Experts of a small language model.
Size: 12 layers, width 320.
Experts: 32 experts in each of 12 layers, a softmax router.
Training: a variant of Adam for the experts, 278M tokens, 4235 steps.
Below are experts of layer 6 (counted from 0) of a mixture-of-experts language model. Rows are named router (the router's row for the expert), gate (a neuron's input weights, with its number), up (a neuron's input weights, with its number), down (a neuron's output weights, with its number) and show model dimensions 240-319. Each number is 200 + 30 x the weight over its row's rms, rounded and kept within 0 to 999.
Before each expert's rows: "comes before" lists some tokens at least twice as common just after its tokens as in all text; "mostly gets" lists some tokens that are sent to it at least half of the time. This comes from a sample of Wikipedia text that the model never trained on. Tokens count by the router's weight.

# expert 4
comes before: " of", ",", " (", " in", ".", "\n"
mostly gets: " Stadium", " Museum", " Council", " Association", " Committee", " Department"
router,167,230,162,199,183,234,166,226,195,188,237,219,197,194,108,111,194,131,163,220,209,157,247,171,134,192,220,180,270,175,214,203,229,225,207,199,211,155,216,221,208,185,184,156,209,225,223,176,179,204,214,163,203,199,188,225,179,213,248,183,213,261,224,232,210,177,168,153,241,176,167,211,205,184,192,168,178,224,159,219
gate0,249,177,193,190,220,188,212,238,203,200,184,159,223,206,253,206,143,209,186,187,201,203,211,295,212,209,194,285,158,220,229,155,202,153,203,181,177,196,193,171,163,230,158,220,188,179,253,222,216,227,208,208,168,201,200,247,205,181,193,182,181,231,232,218,222,202,165,231,219,249,161,267,227,224,215,177,213,171,188,163
up0,166,227,219,216,206,176,223,179,205,238,186,211,216,170,259,269,205,244,240,185,178,200,208,198,233,236,241,176,138,198,158,223,164,196,152,194,253,239,151,187,194,200,202,218,212,197,200,197,226,192,252,198,243,212,211,207,261,140,193,222,267,202,218,147,224,234,215,192,182,168,248,155,156,217,229,170,201,238,168,196
down0,250,176,202,224,146,237,168,194,131,174,189,191,189,165,171,153,118,192,196,203,195,193,187,216,207,140,235,199,209,183,170,196,224,189,211,194,202,165,198,165,203,201,183,182,178,193,196,238,143,184,174,211,195,194,260,217,179,198,220,199,162,165,239,243,239,231,185,217,227,188,187,166,222,219,166,179,188,164,147,177
gate1,168,224,178,202,168,215,189,262,196,214,209,206,167,171,207,221,206,136,193,212,221,190,244,200,220,176,234,228,265,208,243,176,207,212,234,211,171,147,216,196,240,216,213,195,198,234,182,182,248,174,179,239,201,170,206,224,183,217,224,187,204,216,188,192,257,190,174,154,208,199,200,190,194,173,175,249,207,167,135,192
up1,170,234,135,138,170,208,187,234,253,217,208,206,162,158,190,192,177,137,214,237,258,165,246,223,210,187,236,194,230,179,240,221,197,208,222,244,161,157,187,180,195,237,187,215,169,237,168,220,237,182,201,200,217,126,258,250,173,235,231,187,188,210,225,202,222,182,205,150,199,186,191,181,173,218,168,219,205,193,164,207
down1,184,232,244,188,143,176,177,182,217,193,137,166,215,235,223,206,148,230,201,219,185,216,102,161,212,189,226,191,179,229,178,171,172,191,225,204,181,213,194,253,204,232,210,179,215,174,189,219,223,243,167,177,171,223,237,179,225,189,227,202,196,199,201,215,202,249,214,202,153,177,180,214,252,159,219,178,232,195,261,216
gate2,165,191,210,212,190,201,200,178,219,237,204,258,232,243,157,250,158,188,235,176,183,186,220,191,170,149,202,200,239,216,190,180,189,203,151,223,196,186,191,176,133,256,208,201,201,166,216,213,182,209,190,201,153,243,210,194,211,253,154,190,215,206,253,209,189,226,217,220,228,238,258,198,156,238,191,256,186,179,235,151
up2,204,182,168,248,244,246,137,200,192,184,196,216,208,259,234,210,187,194,204,193,213,253,226,141,158,152,207,235,185,194,249,194,206,237,240,199,184,185,196,164,236,217,203,198,175,216,197,163,253,120,218,254,219,220,212,200,185,163,203,184,145,199,172,184,189,194,192,160,242,202,201,219,157,182,201,211,166,227,180,191
down2,209,239,150,202,233,229,188,221,192,239,221,237,192,229,168,203,213,191,204,158,252,152,226,197,213,167,206,189,167,196,194,247,201,273,204,166,191,180,213,219,226,186,197,216,167,208,185,274,216,201,214,213,211,202,202,168,209,142,182,218,207,212,148,220,206,130,234,212,226,193,181,205,158,164,230,272,168,140,172,164
gate3,249,158,193,186,260,201,152,160,218,215,210,169,182,195,220,188,211,259,207,163,185,194,251,221,165,232,182,176,224,208,214,184,203,172,235,235,203,190,170,189,225,188,204,212,228,219,160,208,181,221,264,170,214,251,201,223,206,209,198,249,236,203,221,226,206,215,201,186,221,219,201,158,192,229,187,218,230,243,191,197
up3,182,174,207,221,195,252,204,204,194,251,206,175,118,193,184,157,198,244,178,195,172,192,224,183,191,242,184,219,195,159,206,191,203,163,258,227,230,191,191,141,212,200,178,213,186,224,154,232,183,176,225,164,232,234,159,162,233,202,197,203,229,232,232,200,195,201,230,187,221,149,206,149,169,228,162,230,172,251,157,148
down3,169,220,192,180,149,162,166,246,226,191,183,239,223,206,247,214,174,207,221,225,176,222,168,207,199,132,199,195,231,182,232,240,188,195,187,201,188,209,215,226,149,195,205,136,214,209,172,168,236,171,139,160,193,243,236,203,205,248,262,228,192,214,167,182,191,209,210,179,194,154,212,230,260,235,230,209,214,193,227,216
gate4,171,204,166,220,207,175,192,220,200,241,202,208,165,153,191,188,188,209,216,172,209,248,170,187,210,177,160,187,187,246,180,174,225,206,179,217,206,189,226,212,162,209,254,142,272,246,172,174,175,138,243,232,141,184,218,182,164,200,197,261,175,177,199,224,168,147,229,190,204,194,254,162,165,189,182,222,170,228,182,211
up4,226,193,149,218,202,184,197,223,215,200,231,168,201,197,192,174,232,208,173,194,248,233,159,202,188,188,188,217,234,200,206,268,211,257,177,216,212,193,203,195,208,222,192,197,197,231,187,184,151,187,210,181,144,221,194,153,157,159,200,175,184,164,170,221,179,158,266,208,178,213,216,233,203,242,165,242,162,228,202,216
down4,190,216,234,221,169,220,222,216,254,184,195,215,196,177,180,211,159,155,234,134,210,219,161,185,196,193,231,237,191,207,200,221,172,162,257,170,208,159,178,268,202,211,193,206,239,220,166,184,186,265,187,207,202,236,167,189,204,181,273,175,244,168,238,181,184,201,178,146,208,170,193,201,179,182,228,216,225,188,239,225
gate5,172,227,173,174,228,200,199,216,186,165,267,227,193,206,172,156,137,200,231,203,226,219,196,231,245,145,214,202,232,190,143,252,211,249,161,157,118,203,155,191,200,197,181,198,136,168,170,198,164,199,248,253,238,221,246,237,172,185,219,193,207,173,235,189,198,201,169,233,220,175,216,144,157,231,241,172,196,248,172,213
up5,213,199,174,186,211,179,157,169,183,207,235,214,187,190,170,206,168,213,195,185,234,185,183,183,222,219,197,228,198,189,196,208,201,183,193,180,182,203,170,181,216,184,123,169,173,188,163,202,176,217,183,201,208,177,232,224,160,200,205,199,194,231,188,184,186,180,264,235,162,174,191,163,175,223,193,204,254,200,176,198
down5,210,194,190,233,156,213,205,258,244,192,200,187,213,210,182,256,169,134,206,219,208,197,232,225,167,179,176,199,248,238,218,206,178,170,286,189,190,218,205,187,231,240,215,221,271,216,173,233,172,200,206,217,195,188,196,185,215,148,186,250,168,211,202,172,233,221,198,224,185,220,152,246,220,168,167,221,168,208,275,209
gate6,158,242,218,198,227,238,232,238,254,116,215,226,211,150,170,210,181,196,191,252,246,238,248,227,167,207,197,189,173,190,252,203,220,229,212,221,190,163,208,159,195,153,223,226,185,177,197,210,140,187,178,204,216,184,169,268,173,155,199,207,226,224,214,226,223,176,188,173,206,231,212,159,196,163,192,199,168,199,173,207
up6,216,251,186,174,192,218,195,216,204,186,214,263,238,166,170,142,166,256,202,257,249,220,263,201,148,162,194,198,244,153,251,183,236,222,262,222,148,181,194,230,164,171,221,200,167,186,184,141,145,194,168,202,172,178,166,218,170,224,200,216,222,190,158,205,261,157,200,182,207,236,171,187,230,136,163,204,184,185,215,216
down6,177,183,239,200,173,178,188,197,187,182,150,194,216,230,239,210,200,194,218,178,184,235,159,201,251,129,230,198,168,213,171,193,176,149,230,154,157,205,188,246,199,217,196,193,274,196,162,208,234,202,148,198,177,237,261,174,224,241,215,212,187,187,203,193,227,206,191,211,169,160,185,235,217,207,207,182,246,207,273,220
gate7,213,198,213,188,186,246,156,123,211,190,205,201,212,203,197,151,161,181,160,168,217,186,167,182,195,198,208,190,177,232,195,229,197,186,199,204,114,219,185,232,184,180,177,124,214,197,190,250,171,179,249,190,191,238,204,211,210,191,174,168,178,220,197,225,222,194,194,201,209,224,129,163,205,163,145,198,205,233,169,232
up7,192,211,198,210,170,156,217,180,217,146,129,203,210,169,150,252,172,201,271,200,207,161,241,156,184,179,263,174,231,197,154,154,218,181,215,183,214,208,180,244,242,233,176,252,227,200,203,168,161,185,207,207,227,212,224,193,264,190,227,124,208,224,232,185,233,236,221,224,140,224,214,201,190,189,222,168,239,179,192,215
down7,220,228,159,211,199,158,210,215,252,214,247,224,161,237,176,166,168,221,182,223,184,176,213,192,189,202,212,190,136,206,198,207,255,219,157,213,156,227,204,169,191,191,217,193,154,224,187,196,169,220,234,223,186,190,177,207,195,202,203,127,207,226,178,167,150,128,242,189,229,206,185,228,163,223,177,173,189,163,227,180
gate8,203,151,235,187,212,229,219,210,142,192,287,210,183,163,197,181,172,185,146,108,202,224,178,179,206,163,184,187,218,240,205,186,132,202,197,136,220,155,172,148,223,188,223,253,186,207,176,161,165,177,219,201,168,192,188,259,246,212,174,237,153,197,203,165,203,223,204,237,198,173,223,184,205,149,214,136,176,143,181,199
up8,201,233,204,162,173,163,216,217,200,223,180,191,220,239,248,227,216,212,239,262,165,190,202,263,200,196,214,195,146,162,225,209,206,189,198,275,183,228,190,186,180,205,210,163,191,175,194,233,247,233,187,160,235,178,181,170,157,251,228,195,236,223,205,188,195,235,201,207,218,170,224,184,212,244,188,243,219,170,212,208
down8,248,241,193,179,169,168,240,202,168,240,203,170,220,196,217,199,202,156,181,203,192,201,182,218,181,271,227,184,168,202,221,207,242,198,168,264,172,200,207,170,134,195,257,180,130,163,227,160,243,243,202,193,190,159,178,242,205,169,155,146,171,185,195,201,221,224,210,209,279,249,192,162,169,198,194,174,183,143,148,205
gate9,204,191,196,266,186,177,185,249,219,201,128,209,197,219,201,151,163,273,198,206,166,185,229,122,166,227,185,200,256,240,188,212,162,188,186,267,228,201,190,163,213,176,204,196,164,256,235,158,175,182,180,214,150,222,158,196,198,231,161,210,205,188,189,197,212,143,232,198,256,161,181,209,157,232,154,176,135,200,224,180
up9,183,202,184,196,188,196,200,174,224,199,201,178,226,202,196,198,230,163,170,191,194,203,175,239,226,256,158,203,177,188,227,178,196,189,250,210,202,189,178,185,173,209,228,237,234,167,169,219,204,169,163,158,225,197,196,223,238,183,195,203,207,194,157,232,266,210,201,209,127,201,212,224,266,196,256,237,210,212,180,192
down9,184,215,178,241,256,159,218,223,203,196,237,234,163,216,209,213,254,238,172,179,207,168,300,155,169,150,191,185,195,145,193,231,166,192,176,185,237,227,194,163,179,173,191,190,148,187,172,164,145,192,257,185,209,187,146,190,178,170,154,238,212,214,242,213,243,177,203,229,203,247,212,212,146,173,210,209,160,180,147,198
gate10,180,160,182,233,225,178,210,234,214,261,203,204,186,199,147,248,198,175,205,160,182,235,160,148,169,188,210,244,167,225,163,202,182,202,156,244,205,222,215,195,172,191,275,207,234,173,216,147,128,190,213,231,197,193,173,144,202,210,177,188,175,172,222,147,177,154,190,162,227,177,208,217,197,223,197,169,142,231,209,226
up10,223,159,219,231,175,180,160,202,214,234,214,192,183,183,170,237,192,191,210,154,233,259,211,211,214,144,202,223,167,214,174,177,215,182,170,198,192,212,205,203,188,183,180,206,210,192,240,189,156,166,213,200,219,147,196,150,204,151,177,221,195,178,138,173,182,187,190,228,185,162,157,175,148,198,232,190,157,260,196,256
down10,148,187,194,175,132,188,206,202,191,206,218,164,186,193,218,191,141,198,240,200,230,211,244,251,200,203,261,145,206,185,170,170,217,142,198,233,193,149,220,215,156,215,212,163,295,199,183,238,255,234,178,202,196,214,191,206,200,232,209,205,185,218,177,199,157,180,193,167,178,169,223,180,204,214,214,270,241,236,256,144
gate11,242,175,225,204,163,227,199,238,204,212,196,221,162,185,190,209,158,230,228,198,199,218,208,178,220,194,181,187,103,233,235,228,216,186,225,200,216,237,234,153,246,238,204,199,202,211,212,192,198,239,212,241,207,243,231,238,202,208,184,253,154,142,206,223,174,229,207,169,155,195,190,199,213,176,204,198,178,207,249,212
up11,274,213,220,222,147,211,207,191,180,132,200,182,182,167,202,228,224,163,197,182,187,210,196,184,184,192,205,143,189,196,167,165,236,157,198,251,189,227,203,204,228,217,162,234,144,172,173,152,189,214,258,252,163,219,229,217,180,218,200,207,182,209,148,206,174,215,235,168,202,223,241,160,193,172,201,145,223,195,186,184
down11,199,168,168,211,216,220,159,293,206,176,184,224,173,192,189,240,190,149,183,184,142,138,219,182,224,186,206,210,195,230,220,259,247,196,192,186,212,240,213,224,157,181,263,177,212,202,198,139,202,259,180,218,205,193,225,195,152,149,197,144,234,228,144,252,180,213,198,265,121,180,175,170,242,186,198,205,186,213,199,223
gate12,195,181,242,211,182,196,231,174,204,117,142,204,243,247,186,255,153,214,227,215,246,252,144,270,207,185,162,139,241,208,180,195,163,194,177,196,228,215,136,185,247,202,178,188,189,152,216,206,162,159,235,230,199,196,200,183,182,158,196,123,185,183,229,221,159,211,180,250,185,211,190,197,230,253,193,193,196,200,254,224
up12,264,195,228,195,205,197,216,226,161,181,234,187,183,163,242,169,210,199,216,135,241,178,185,185,175,232,164,253,179,180,201,183,182,225,163,265,188,223,206,180,185,201,229,265,245,209,184,196,197,201,238,175,168,221,220,205,224,260,169,182,182,180,195,187,207,197,239,159,161,220,191,173,166,152,185,185,192,175,230,223
down12,211,232,198,209,181,203,183,205,183,186,200,188,225,213,209,213,233,202,187,231,148,247,173,265,204,216,246,143,167,233,198,207,173,226,206,180,171,171,182,210,194,216,193,184,257,199,234,195,211,203,157,204,152,173,212,210,227,220,169,195,220,211,208,185,262,239,140,231,210,206,244,177,213,200,187,180,192,207,227,179